{"experts_per_token": 1, "normalize_top_k": false, "lr_router": 0.000621, "norm": "rmsnorm", "norm_place": "pre", "attn_scale": 0.177, "init": "normal", "init_std_qkv": 0.045, "init_std_up": 0.045, "beta2": 0.99}
Below are experts of layer 8 (counted from 0) of a mixture-of-experts language model. Rows are named router (the router's row for the expert), gate (a neuron's input weights, with its number), up (a neuron's input weights, with its number), down (a neuron's output weights, with its number) and show model dimensions 64-95. Each number is 500 + 40 x the weight over its row's rms, rounded and kept within 0 to 999. Numbers have three digits each.
Before each expert's rows: "comes before" lists some tokens at least twice as common just after its tokens as in all text; "comes after" lists some tokens at least twice as common just before its tokens as in all text. This comes from a sample of Wikipedia text that the model never trained on. Tokens count by the router's weight.

# expert 1
comes before: " |", "–", ",", ".", "-", "\n"
comes after: "2", " ", "1", "8", "9", "7"
router:486475514470477460493459453453458530478462426540472535490575481508559466537476525472540493463580
gate0:505577470522431522439472508452510508514519443476518483395563431557461469597483473487465519434530
up0:486404510466527485528541501544462493485498572532451522579423581467522521442510542509553481556472
down0:556433388449433466530531567510477467512523506435459481462466524472533491478595419508475571521506
gate1:452492496528472469449456542424534512478518440573518576446508510447493476539510486505486500529539
up1:552496471430550547524493481549489483524481550437493434538477491528523535483468513482518507476465
down1:557515510469459495541537518499498504453486490528564491495484461479498509505531479516447536514481
gate2:498572434517466467502521528546487607514542483477460475537572482477543426497463559507496488501519
up2:526536456514454508501477489503475549526549447478518487602501497557588420444508543482489486506524
down2:568495515452577493520510552479547494497496441463571474450435491402405465566490531553500405494530
gate3:562501524550460512466471481526482561521526438435546477469483513529507497489556495471528571479555
up3:538514530581460477473491485560452552493477439426546482490468499526515500464558513464508537432543
down3:514528493491508476449507466574526469462540511491480521556470536453447545477558499523439507497525
gate4:480494520518545472509472511537405584454519399478492501505540500502520529466447580486554509496573
up4:531492528469448494479564463494543461526449563527572496512459522526515510521568447481490508450425
down4:473489557532431522452484486598514504463474522507449509436505524503504456548442531567502453518489
gate5:473427509409512478493529490426501636521467482433446510469533452444542520591483496525523535486545
up5:471432518424528493511515491406520618527480471438440520466544464442537538600490492523519530515527
down5:480516549470464519530535480571504554541495588489521419481417573492505493468525480497528485534484
gate6:493454523508428505477440502471449489450533459551496559543488461482536477513552512529576524446498
up6:510480513527430479484467510479440490423514467550500558542495471481553455518544505530575516424501
down6:528440551464505532519520484504576498540602462569539483460505545486511462474483516456489492510530
gate7:482486452463554543529535562511495572469478554505422485469472416490489506543462424525504597500529
up7:527506554526458493485475443489506441553534441531589488532507603518506466473518553485530376485504
down7:453488485553582468490452501482470495555568476511479526439538430528481513559504440528430516511460
gate8:572524525502498502482567538461513501482499485538493508509503498448445546544543465553521516535455
up8:576523536513519496479541526484486519484481459560461518494511501472453569545509470532529492552463
down8:454470519580573540480528457503439474505528459469493463457500418521507448542532493469482488494535
gate9:474459541500511527477562546500496470501501423491453480520496519591453607507527491507484561489535
up9:507484542493506553504583560496493485521504431502462485522479493579453606458528523502521527472541
down9:506509478490500483512493476515469473502481539461493478505541523461521506419401536550451554505459
gate10:485393484442507588404438539464509578488476431538507496461476510515561497535496429478479511503497
up10:454407510468542572440518531485553561505482443464523502466528494530525521548513430463506522531513
down10:479521515503600497598488487524496515479518507492502490466463534453495408399517451529536477517411
gate11:514538499528498514538488570531480543465503560500499460503502449514626521484464542463523528524598
up11:485452498487508490461500435480512474515517442493514542488500552480371469545547470528473455484412
down11:487526502438508602483465431516482491451533517524530495513488510499548431475475486546507463496589
gate12:574453485544518527535509521485478509441510552488547540464491481466434468509474522554501512454536
up12:457532552429517493502505546580458467509530432492453477534406558573477515560470487480519489466532
down12:483431534511491512511548510521491514487526546479553539492517503538478454498508470518505486487434
gate13:499523447503461447440548492476499438549519494494548503576524471465492526584576485529547473530553
up13:496482550490546545559451526538500571427496523489466515434459533552497494407441534481455541473470
down13:514472513487512549467456505425508567554497506495501456495459513449545580497462519500499510555465
gate14:454474492469541504474548496450515496447503529408471449465483574451523464489462494536577531508518
up14:494422523464539509433546503459515512468509512425505492494441541465527524521461508553531527504501
down14:496441485459498519511478521506486531437488525472545453390545502555587462491487542507491503590458
gate15:468558496431474550493487546501461432522540443467440504462601468495442460488480507422494478528470
up15:487569488466499521483481519525453433505543456482427510476598445505436459502483518422533464525474
down15:446518452453539463519545515462562525538554442440510446473481503470510559403460523514393525486531
gate16:509556432482478495437511523466572487518521528461552516479523480526511539450451498541454566386562
up16:516554408452481496435527509465549494521525501463543519474537475523529538474468494542493532414551
down16:534515546490474516459497538542569479512575555545470516553488486513489525511484543553468496467546
gate17:392476490451492470427456552431535507515482511484465476510527472389362542482519506489473504466535
up17:484512537531425471518632459548485547427495499595456498510490547524551486488476526534472474451469
down17:526513541456527482530493498500498452517463539508486513530472567483518485498528444556505481459489
gate18:525496521564560502470471475512440588457517473491505502474599442510521513486446587501492556461549
up18:521508541543546516494459511488454564530521460487514481442579450478490516502447570503460584477556
down18:538496497539515518488479521520462500493473484475502527461476499434417501494443480506501504485522
gate19:460497567464394518478488551464531504539472528445558526471484474469530470505568469512534524536546
up19:466456474452569480475583387538501494449552416545431525523581492475497468478475552487514462514438
down19:493551512500561468440453487480524511555461488421517477419539476518432538556473424541533463487497
gate20:509530438510480458588528470521469573519464449438555505467464492474507514544578551439562524474564
up20:493481512499505456555535503535461539489495408460569457475567475464536510471574570467561511441548
down20:485463575489521549413471563451504466477586489495414495541544533501493496451503491584437461511443
gate21:491447485442544564511449456498453487527491519518453565515430506515512566520482468548514495496506
up21:510448502461540560504444462523458482533474515515442569527447511531539579519482455546520492475498
down21:544485504538496507479482461435487434506457470445487544481581443469516506550510522497493478496524
gate22:433473465504565470434518478534484565461517428498514486498487482498522591558540472434541470414494
up22:524524516528517472520471542522484523462515473548563559474505457450493492605447570495556510482514
down22:532500557429471518439455432515466581497434492514506478598479498539502469477477546454544451499435
gate23:525520444451543497529491478541491533473542418498449519489599521501429409484490529502532466475551
up23:508482546469443488466507538486561479531424514487530446473489492511523572582498464472494558490424
down23:489543584430462503499576474570470571461510527511464507448496475470614499492420502516488451509526
gate24:481520535513531510595538540466489467501540568413574554520527535502440541539551457516488484471449
up24:492472477478435544493519521510552525478445477593427441469527516414537480510447510476524463497558
down24:518520532464549491536481492467487448548605527419521500485438511469536488481538524540451397501572
gate25:505496537488399502496471500475588567558526440510507509577432542479501557484515482543468559461530
up25:461528469536539532462497539562513579478455515467509484474450545482483460570480548497471546444470
down25:467484508470493543486525543478533472522470457450505545436489544461503492509474477589462497476576
gate26:527522509493528503562527444473497457526519441534545549490519529507535490475481428550504507462518
up26:521490516505495499471466533492512478479485567508458394488481508573502543498477553450492498522465
down26:462513498488477491505429513522514495456506497489445537537511448500493460542462522419560460472492
gate27:558497487497538496492476486508498453505465459499545487419490506388528547563465479510472543466508
up27:494554559445490507414449503445528547556537503499559500502514514443545500482584516505452545555492
down27:503425522497515545482491434495494471526416521519509421417532536467442563547475572480497475517456
gate28:485459521482504488512487466505444479543513450485509491498555429491499590493505538478563549451609
up28:458458525506516484522529488502421479521524460462509467480608425479522557441498533485583521407583
down28:484513553465521433518469520513522532454546465524484414486470492480488513487495492566513424490451
gate29:473540547459548509521542488496491439530476469529494590529500526501447418593487456570473510545546
up29:532467449531465499472452512521501570480530519461506417457495487490545582414497529444532512457460
down29:506419478438499534432436517517429400574533450520477510490474507522522504506405493534499519459465
gate30:396516435471531566484542486488429550485561460440470529478457463505548472476495523462509502531511
up30:601457540521436456510442525517567459544465529563548478494523536496437546544511455531479498464486
down30:571468535559554511514514521522548454491522532535451448519460474518451477455521513488586482462420
gate31:533460506447474506492515483515468574486488545557460486540376528493460511601525467452486510486475
up31:537577494520554563541446541483563396573502439446520527511614484565496517421554514553508528497553
down31:527440499492465528495489588453485481406548495494545539443538489508498469496471488552555514539464
gate32:535515480471564505506448465455515540563502489512551514465528463459415479523543505508513629463573
up32:516523481505569497524473453442505526528480483513543523481552455473417475507548490500527621484561
down32:478452475479509479531550563485511512505555495520473569524522517501489498422480464440496590485470
gate33:538452527512403516480531571492416530531410507548524492452492516494496478551558451522493572551535
up33:524441544509439442483530537505445531508402484546498495435515523497504500537534430528492560547490
down33:436532502462471532506555477408569462507513478448493504511500530502437507490507440550554491511478
gate34:457502427496425505470548516520438535476487470478497500537508543505528450487562450560536506561484
up34:436516427496435513485542514523439507470474476498494521527507526480528460483569421559532491579495
down34:531516579548506482539533525468585429483545464500518499512463556534507421482462529503450513483497
gate35:547475510494438462465490543496522579518510465531491493510376441524464475520567450454524500381507
up35:534435511451414476534436535523477549505492505525531504489402451492516490520497444475535533398490
down35:469501536510491500485551439517519496510489512505570541531500507461537521491497492485507556528440
gate36:478532510390537495495553482533492459436523465476491458455539455528470479484474533464573570471509
up36:470449410468504485466509520517497441505517542529461463508450492532471543480459481508429434468424
down36:557511454428502471539540526454553475533451496522481552480485551476514565488438523565475505470542
gate37:484554453479469513538476509572420536496444469530426552530502547484477449529492491483598452628459
up37:467513429485481521503482527521416532582517493513448543468492555462493482554461413537458480513493
down37:505472435507505516485492551506533550455529553477454495586490508496531482459482495475505504498512
gate38:515441454412446538495497466433555486468536486568456477491477456470503476499494530473555544436490
up38:475538475589554512506519532539418513545475542502554489531501508501476511491522490531479481545525
down38:458467466504390438449481483473522457566502549534465483508542592510497514540491492516473436437544
gate39:478449464546462504439511486467543483512526497526526486447557445441528449468450463562470569439475
up39:473456479558468489442507449471538494502502500537514490451572464455538418444421463533490560446467
down39:537557497463487487514479469508462512514448484524500529515466471546502504504463452473479545493483

# expert 8
comes before: " |", " ", "0", ";", "les", "3"
comes after: " |", "–", "0", " t", " T", "T"
router:532501490488522499560537540503503483455567503477463540542440462544505543449546519493496519496508
gate0:529480464481493463479539469427470473507493512508508469461447542452408477491478524429492523452591
up0:523492437432488459507565456457445464489532519527496477504444533455441445494511483411481514458550
down0:600461484491553522518494475497475460536518468530534409524510536551480575464466461475483503590404
gate1:539482504535470513497472514542485543525591508484525389508464532459538527563463479546459515489530
up1:466536461418508529536487537480483403469435504552501596503464449542483491464458512455549424502470
down1:476487486464516552498491481551553528516511529508474519482460460561550606538478490457525453463519
gate2:493565513464460512542555558543496456424523503436468524477527512510518525461542488534514484460470
up2:444636534525484515507536513477515532433561464443515540523514546512461514476470509441480475476504
down2:501557576479495523503551495444519566515447503456521431483499567531541527459481496471418468541531
gate3:431495451451492484495450519509548535518510430481486431477489510516523497492520561520524463489577
up3:533477510478483547482455518496510468538483534546517514418510493511514455504493539495468581527535
down3:450516499501472574476492431463508431486561479476428563484497400505488493578533537487506565472511
gate4:446512498485532482538527545491550556468530542482495539501468572547484455572585490464489454507553
up4:520506508470505539477436523448473515521612516463486425538460489531551439399511518500445470518454
down4:541545554484465517481422528475516463478544450464508528540501506527508485562505432521501467548531
gate5:513532521519481482529445569476496520438539468519493523540479495537463423541516447444490535468490
up5:525571531535513453402496490563454517474435517580536508560546519527487469494541574509520415543465
down5:498463544492516446503461443483542476450473499511511543501524475466573501508574470483520528495530
gate6:541514547510485506523527535472504466520499436519554418448438514476480514475465464495537539500570
up6:467460462479506506459467464515479524511525542444458602492535461449490510519488496522452508508424
down6:498501530493532513534411415503476454528529499472566491542566507462532555585437482520530514540517
gate7:480523509526467469481488566533525495537510526484474519552436520525564572473558525535482500511520
up7:515535505517439472440483586541568483541536522506521452550468530552522545512591446518510531482562
down7:531535466530492474493549548555522567482456533484502497467523408518449502500448450523568446534513
gate8:551520543486470463503518519531516577518560464534511472508516536563503501535503543472524565459539
up8:524490474502428464492508581469560515465498529447480534426456424477429436449485474541428536570561
down8:536484458496490473550480447427475515467497427404469552478473487504519486457514479451461550560459
gate9:532492530516495518535506521494532413522538519423546471479524515489488552467515535568495496475539
up9:478500433475532442449522506495509508517392435552485562475515518499454472521485490421466459470502
down9:483487438553524485408488505541513577492485451547532542570492497513492514513470465449511525488549
gate10:507502476539464489531477539422562532511520537510552550519504457511470543515529472431445543438559
up10:493472490500454475574458503406527514489494565553514534508510468538440518488523488467467566411542
down10:440540497557484361535565508502557493510501513521516473507532535519535435448479556478576539555512
gate11:550477501461477595413511561529490498534440559510522520507463488476574490541496534517524512520532
up11:550486503425449570452464572487454518527438551536532530515441490521568482485556501534473492512556
down11:617526537505571569461508486512483459497527507500499455522562534469523533472552539509446530521461
gate12:563494520589475562510500461503498559536441482521573507475464522500515480493492527578523483422493
up12:544469467557458510473550471443538533541489500492520459437486525452459434522550582498492465410504
down12:522493476565496501552508489470432437478438469487454503517514486462491508476513485578498466470482
gate13:540499529501485480568493533479496456481531489382561468461525501509493536534557507503484461586583
up13:433494453514502502436484485518515540526476525602437515532497472510513466490428486471520532420439
down13:448489446493468527514475506486520524510525537531480624490576488543508536442527529488492480545463
gate14:468474558486544522501490452553522476515520515506503480534525506499594474442480494477564543429561
up14:423505560468528501499500476517515492532527510499486458517528537517580439444450522484549548430544
down14:454530581531504586486440425479482462528538494512498489502522496508547547470540376455488511498515
gate15:523584486501542457473479539490465520553628539463488497513521481495481506483530549442488536502484
up15:484432484503436491539495443494538435398411473500487523468477499537520471494488478553510467457472
down15:542418472536462520485434487507508570494521526515519541447521487530562474527524563466501457449535
gate16:490507450499536474466486526506504549524512431569576532530510461523495518465494503501445485454543
up16:505521452511537467471511527515501536509504441597561530534500461535488505458485493516419474449521
down16:497478554467414449502531511548512574508577596483499520490554440504461418518496485517550489426423
gate17:459523520450484526535503504507547502510507519468501483509529577508485536556558538500447501495541
up17:552489488569518541535550522440443484508490477467488569431466441435461430413450507554509526484427
down17:507520487482424552521524491437446575505504489488484489568510513539445458519511542535536497492496
gate18:464507511513511512506431465427480444482478529507536573494396577534450567502566545535526527519532
up18:538530517506500447509575537575521552501524454496475440503538437441554458484461442475438487487472
down18:418473540486455489513518597458469547469564450470491572584582529470445484425533488568521571506557
gate19:503415470525461437424479544478576465431519472476520534533470484405595505522569499526560486478491
up19:620567553452571489530512498530390534538495499555518473468506507552446506464419481495466513498501
down19:482509560448539476564491500514487532473507585558487478497542600571510494530515538531536557509529
gate20:473501485523520512495538567500576588455498538496525440562531393477521571514499462484556505404493
up20:500490470496516428539454447453526581533447539469546456543412513468467514457498405473516528498507
down20:464549401529461473552471519517495466536560443518518492521493515531527521457431508535507531531487
gate21:503511484448539437564482544478448463523513550552527538523459522506469555540485486572496567473533
up21:510512539494486519475481449513513445434465524448499505464514463477544485489453531427521411519446
down21:497517521516407525476512481433486490503529560501500494531502436478526500481551540450496494527503
gate22:560498461528454594470514547510435515551532438470567512473501454470600505495539453493599477510465
up22:450488508463564413512502502498553454430500512518458503573460561566459494520451559489402531525550
down22:436468518444501483534461562503497485432538539507500529486453501456401480523535489549437526489560
gate23:508507514546508470554504559452457492497554510515535573464490525506441550516497488542526482444490
up23:490510521540550476559509576459436491486549517524523581458495534502425543503495511530541473445472
down23:495479474526517504526528538474474446475434545496453480479573505522508513460521468496485514528508
gate24:484493458518608513534533536427486527493554531440528491513379466488499460536539502505567480488474
up24:421521532555496492527536408512481467479510468514468546505458479553539451567485430499565469477506
down24:515387556503515477528463516512532551483432485432505462538456555480492464490513552546414433493506
gate25:414547528433480522552419559485519529500518464471488497512517430469550497472551529495518605446544
up25:437554503418468546531451506521545554515475475455505513501567426425475506496540514542554529473547
down25:565503441502498398532463525532502537470422506466521483564511566452510532462486491475454479526528
gate26:579481515498521599503517562477456502496495497506545501398545496470429487441497570494493530465566
up26:590482466522457506511452524527523483484427449479471439456470455645578477505540533476546475447533
down26:531517452477514471509535535404489477473531552562528589494504496509567532559523558526497476544492
gate27:488497468465484460507492534473513519474577561413442544466505497469484561507583468538509544474460
up27:495516515482474583501508463532540511480467466550541552569529504418485492511547601415447509507558
down27:444533473506565454507570452525444576507508559494475494481495502437463534524530590479533555502577
gate28:563491473548461506479587485460488461485568431450518473535568473502516531528474517582447512470449
up28:510485507529468511494491470530528530456534600548515550434509505515542442500576500488505540497523
down28:560532507528497523501561505523479430503530525481528483397535471470552492485536523499550518465477
gate29:502468401488492565458445505486452511460511453477509511437469560446564524514499426451522477427530
up29:535508612470511439498548508553526455512462563516529492565510469510437497473540541581465490611482
down29:514512425538519482475508526432455542525560459504532542484553524499465521490496496510454428501496
gate30:504499494545484489526432499477417471489506488429650510523451516520448477509419460476503508507495
up30:457468491472482520513571487507578560501516505578361466486554458492579553519548462508495515473505
down30:529473505538547471512499502570534474471507458505511577440484530439508479494501465456494465457495
gate31:520558488530526526553491539514469538496502416516472516545520485499535494541442456474552471541549
up31:559511478521523536506458498500450527509498461523453525549514502491489504522496500521557486466563
down31:497536457489533449502500514447522471431615543561590472500416459553520511470555493535429491522493
gate32:443480549481468471527547513451476421480547557434494568518496450483491471492481457475447536492486
up32:474522460462485437503561515579490490489500507519465476490535470509481455496455490518531409502466
down32:546471437518531481480482486490510411599520489486481426440417566509473469477426563549452541498486
gate33:488533471375548509483554485438551556476607519512492519529500513466453537449542447531482468457486
up33:539493558612448508535468497586417467470422478508477485456495483584546430551445501448523492513520
down33:535539502529514514512441501469541449477578480483539476475539528487555511494515419506445507455493
gate34:550498536502502542489483589577563465542506501405534443470471448478435490565542518435421478455500
up34:552499520528507537501535567554567453557511501418520482437526493451473491554535486437409483467495
down34:538547463519524507518509469437485462462424498498542530525478438440478474558566475510417521534472
gate35:551461480472559584531543539511491524425592510509511514465485529549470532521487554565517510581519
up35:451431484534500543472536522573495438489572486462528543447487493449447527478455534598524526495530
down35:569456477534448473541506461477525528482502440511475551488483486493458492457530526500477542457475
gate36:461499472454510530453422528483477488597526462505505544503459430493506571488536541459523562538502
up36:445529478453555523419472569463488406558456465471540538529471501522459495523578507542488580530526
down36:504569450524503560480407515410452557524449416517518452486513460487558459487504465522517510477513
gate37:467497490483498521443495528501483485554527489504499535469342462474462447534553596472505449498530
up37:477506503471509491436521535521503473536529489498502521496343459495461471523540623456497437498526
down37:476469431468527410474537471500534471480439527534456504474520429499477563503553475406438542511464
gate38:424463506394555520455514537526500520481519545474498541534500486465489512491554456479516455496511
up38:446466543422504492459574431567506468500515476477523516521571468521481491483459520497526450500542
down38:443574473494486571520569559491540444442507543597415481571556473477505507436518582511510498456419
gate39:494449558416492515498545520466526478466507536431523497571531418476499512492480549515465466497542
up39:503540511530546495492471520512451493493466599522448502515524437376556489560551492519488538522534
down39:484464556485557507521474507527539479452450456515433519514493458456492512568494502402457499485519

# expert 11
comes before: "|", "-", "\n\n", "==", "===", "The"
comes after: "\n", " |", ".", "\n\n", ")", "=="
router:528523508512565467488500522480492459525474531482490527465443474502479525489423496500515458518476
gate0:475434502511516474462473492511504513539494537450519597518464448435465566449444478522479555484553
up0:560529453466499471460499505563490467517519425492529559470548504560506515519470486457480441512471
down0:452476502476549560477490477525474480510480535472454440546411484504518501455533494454513479497557
gate1:468553467427452500482505482564497540550458501537452501504522532498498534579485475482528496453499
up1:545423565558548502576538494507564451474514585479490510509535453463522491402517510531422466512523
down1:546434465552469500456441493554474541543499542497490508560436421513503554477480517540514535489525
gate2:451471497496486517589445479546514503548504505537485479489503459486480552524483533502570504468546
up2:454485484484506518573433465534516518586476522524453463487497450492450587520477512494560535508551
down2:525517431483549457514496498526533476494454456446532513503560497476477497464520522465485504501491
gate3:511531493543503524467519542408492481517542504429583563481405530418461450531492559562504465509483
up3:495519491531491540444505516425462537512581512480554508487411557440514455488486570545493411510491
down3:441429483561508410447548533503547520517496523452523473489517451464457506431479496505466440509474
gate4:573534465478507412476408436472456517551584476534528484506443477459492554507470490540513561513482
up4:501554462440584535444574507495543516465510494481505505463566474527519513447472545459513518487505
down4:476461482428447536521432513527577444460453530518509528524439553527519510467490514509438517528525
gate5:486499516522523437498583463505478549541550500506508555521507553516521433513545487556532519485496
up5:408490510535523506475563511507494512500524488453511477512595546530550476448456544540535493497494
down5:549571488462512547478529454510409530515484468487564573455490549497481472565526531487544550472500
gate6:533570446490486471488492540412509460468490514498565552454554463460518496468515490580533529482490
up6:516550455454476443519530547416514465469489543497513571521541469481498514463500498565546520496476
down6:527562490472498532527487521504411540477528510483509562477467479499499425454521493483519484508469
gate7:477527517501520510533533550515463520535539457508512489560455573447501523576508524523497487506523
up7:524470516456483478540488508520532491516533483470505543532482508513445502428470525463507527510518
down7:505574477532492549566468550514537496503458504500506596481440483462485534521523551525486498487507
gate8:542502473499505484509548529476593448429559552532457498577505452467494437432596537553554494470489
up8:606510451572535449478524524534542458520522463516495514529473436475509513492589457641522541490534
down8:502491515527468562497478499542447463498560524490489477511414546540499488499475601454530502470465
gate9:481577484583515477542511556519508531491496442568525550539512437422598482531598505537537581491533
up9:494429515425461474465477461462527467519519531479476455440539582556414497465434498468476441495478
down9:526513526492520426437524467571538505482475540461459518444458482537439442477470449536565538571501
gate10:507540561529488489453499491425580536556499497437542524494469473470564484471494504470553534530551
up10:544513423529522531447498466546452543496522475530394542443540555584602499495582445466618451462519
down10:536488476480532506466473511544532506516569496499433550562520499492442510480543487527525450544568
gate11:527484517536486545506546548522574500464479481400522515512465483534520522497531509477535535458570
up11:537491494513499558498537552527568510479481471384534524520445480518516524486532535483529526464569
down11:514521483456522444467535465514502525475543452489504552502467552473474492554478450556552462628471
gate12:564542516559496527489399556458588470544419535521432537494480567482541515470487561530523511532496
up12:512516485511428521476457523472567459509445528512454508486456552441535499479499572532505512514509
down12:550492467522565498419532466598454482560489501487516416485514479441602515433474495529509459513546
gate13:469520456461425515503485482486506531596481550477423535550494564434541489586494533560548544532532
up13:481509487477453530514469459497500519588489550500418535555463546427542498572468540529536522543514
down13:463445502486517458535530453433568462517462455387524532512516531518483509527526530462483510462451
gate14:465500434550431532562529495455508539552505572435526542442445525442441515497458547585497556508498
up14:526467520498513533523565541471431601413528546430512457468498569501478519493537493537524485505549
down14:442566516528554518468499513446530554460490488525500467485532489530432540521517494453483574556539
gate15:598500513504509514566477411537493599548524477487519477458452437472524460461435453525492457518432
up15:500551494413486518471511503484495468508511507490475582470494486546480529516494558470593483508515
down15:467505451500547548481483447539532579463483469480527543553460484477531509458560521508591545455568
gate16:461557479417434510481483546531589488505466513456434524491530439470478535525461567540500476491513
up16:522456562498477429544511516449505501489440480483526523466517541493454559529536385508474486530556
down16:486534535541478507485540488565478520436472524541439514528467524513507417484493497577511547506535
gate17:472528549549533555438511583469461505507601465498552498493520458496488540521496455497539459485525
up17:444539526452490503476467516560513520501498518550529550580479523478504442459422532465526467579466
down17:476522500519523492459552542488422436504433437513512509556579453414537520481570455495456482479514
gate18:545542455517474537563517489541533516521519501500505471500552428492402527523466509550510498501539
up18:496529496473533506517534483496447560433485575463459554592490472479475471516489558429559519475521
down18:438462440469526498547495491457456464546479433472469443589397523472504483539483536520480455466555
gate19:483437585501493485467489445515513492478493534485490453460433580509472601477484523506474475486505
up19:467584398499529492510531569479487530504522456541534531531571381477557445545508491461536509509507
down19:539499507448536516469431571402486471514454549516481478486542419524472552532463525495503560513501
gate20:562500502449558491483510470529525503507582457490473403570457486418507523487494520526518568453525
up20:552490489444552526476493460528527521465528483536453373552403500449435494521512509520507546490495
down20:520443524453481542464535508601440545462505473550497527489484482457441541457494402491475454506497
gate21:499537436525515486494480536489425500524546535451436475450500575505478431527542494454497497546492
up21:495532433515534478493471548495421497515548539451450458463481588504466431543540488437500484561493
down21:509512474475516535441497518464497500512470508493456491498595443482470507490517474486469551563528
gate22:565490550480541438473508560421505474518529515495469559475453511452547505542483494573539521441495
up22:558474602532510419477491551424493504514512524500490529509454515498560527520489467608559503467502
down22:482510451488546534516473511479479420500495534569529516501468500560442450477484496455504440521538
gate23:538560434484534443518453497496542444536503502439485474494511546499464546493525480536537569454498
up23:532441505533503520440532519525472560502460496570458541462468542561539521528412491424515518584432
down23:513511499494517492487434476492479517465450558582515550524490443484488485484456504479518550543563
gate24:469499534540535485464502473466434444547604473476530569445566505505577510582482512460523525526507
up24:565455440416513502525504469494520457476461563514384421540438605488427488491509506530556442435496
down24:548484467530441480448510535533528494418512576479437485458536529517470478504516499462451533499487
gate25:462469488480462491427449535560505508515526480444558437457432518546471505501515451538504521442587
up25:543504495520514501537538452429515479490476517547474548526572448468526491522528543438508471562434
down25:479521493487461501557502476399567529413497530544531488485525481510513541512504540533510491467502
gate26:480496445537508539519492545548429502529520494444499453438474543471545434449488507474540547525543
up26:468462476529498566491551531542411511553537443460582492440472527493594458470503544477564524488569
down26:412550479492442456557535449555487483539511460545487503445551484498495528484502461473470516449536
gate27:465508530492514512508461470481529481491564507520513520458434423512520509471500570513537503534532
up27:485496525479507533489452464505530486496572511518461483438415445477522518482524572531520511539523
down27:486436482524435533458459537458447478506441430557459550508472449518426526431494521503467535528511
gate28:458508531512519486508521539529501517471467516507438605492459513507507489551546516500452460577469
up28:468554487468499461541468503487384466545514524500475503453478538480549477482521518506502438506507
down28:587460463499455504485509553491430517495451567464487510535479524539515568531514533547437514500516
gate29:473376516455516482485483496513556474508500427518537515497475486527477529569536425505432553483497
up29:481373534477529463487498494522539473500477466527549522508469480532484554589536404520426569497472
down29:466526508492537446498545522522478474518415484516476512484488559472457428514528540533473525536536
gate30:492503473492469469470457554465494553569552509522498502495571461482542531484479509566504518466533
up30:490508466460477474484439559481496554554527521515464478503575489500526505478471516562494498464520
down30:525470540521533507483526517563479460524453502440484515477534512547498456512485459526532431523473
gate31:434478476452429506511491466523514612533450520463519491466575580390472452538462489496454500486487
up31:450448483451422495528516486530509615526467512438511470467544585439474443504430511438422509517503
down31:444495556478505486519503495469481555477509490477517476588480541542453585490480546537497556540494
gate32:520468492486441573435521548463515467546524473425551506570410493517510517543495551546588458439523
up32:535479488490449559426536523434505430527499498428539492582383476500501525523464539535588451490495
down32:535474540552548461480537515481441513544552536427585491486500517474592502506502555477482509550493
gate33:541473477566456563487545523524489484413503436426498461519534471432496573547499475574507468519448
up33:503498540456520384524465451444524508565511568543526560476517501601501469488508464432473522511546
down33:522508530503492445494483653465558502547521520539461441458528428477460518514526439448399462517476
gate34:497516530551485494523549525457458504525554477488559433477446515400554529511512457537484549505503
up34:492502571564462495540523502541508494527562469533513429532514493387531455479548468505464586448496
down34:527392511531481519524496465493440434520476507499539587501495453523452436524502538498543493497435
gate35:520532463558507486453520543463487485543489491468530593518472570490544474521485518543543493440530
up35:472459545447480521542490478516511560420494496530457419469501454534488505480547496444473507520483
down35:499476463510446471535492445466518549507566489471505519534489512466504466584519432592525549471502
gate36:524447556477481557524507529475533546424563478468482550505467481470466516445498464541562448554482
up36:489578478479513476467512502465474484580474511554502434514572560490494476539534534450469518458518
down36:534486421558434588486552573474465479569450509507448471521435470469458492563509528519516532483502
gate37:492507638514504521462517503438485453435500527542473446470461487496545488569443504458414544526476
up37:490544534517499510425474541441591519485493486510487470483477505495533567491485466449489461466483
down37:536515531442480537509539456481481503535519453401541489463531553451426488490529521515499496426510
gate38:536456510493535490489481571502522500524509490535477407437534498440462459550492475496526549462515
up38:467477483473516429524552559499451511522545468513514475523491484479484492507530517493487520426453
down38:465511485514464460521483540511479516509449465508483436508466415452563504458574507502521425492489
gate39:448573502524506523510463563548544435524514496469460552485480418429514556444498511487550548522473
up39:569447478502494506481520435447479577465501506526506458516490561519499436585525475535450466479513
down39:561480427510521431534488502413508490455428573466480499490437475461498512490412486514488504546460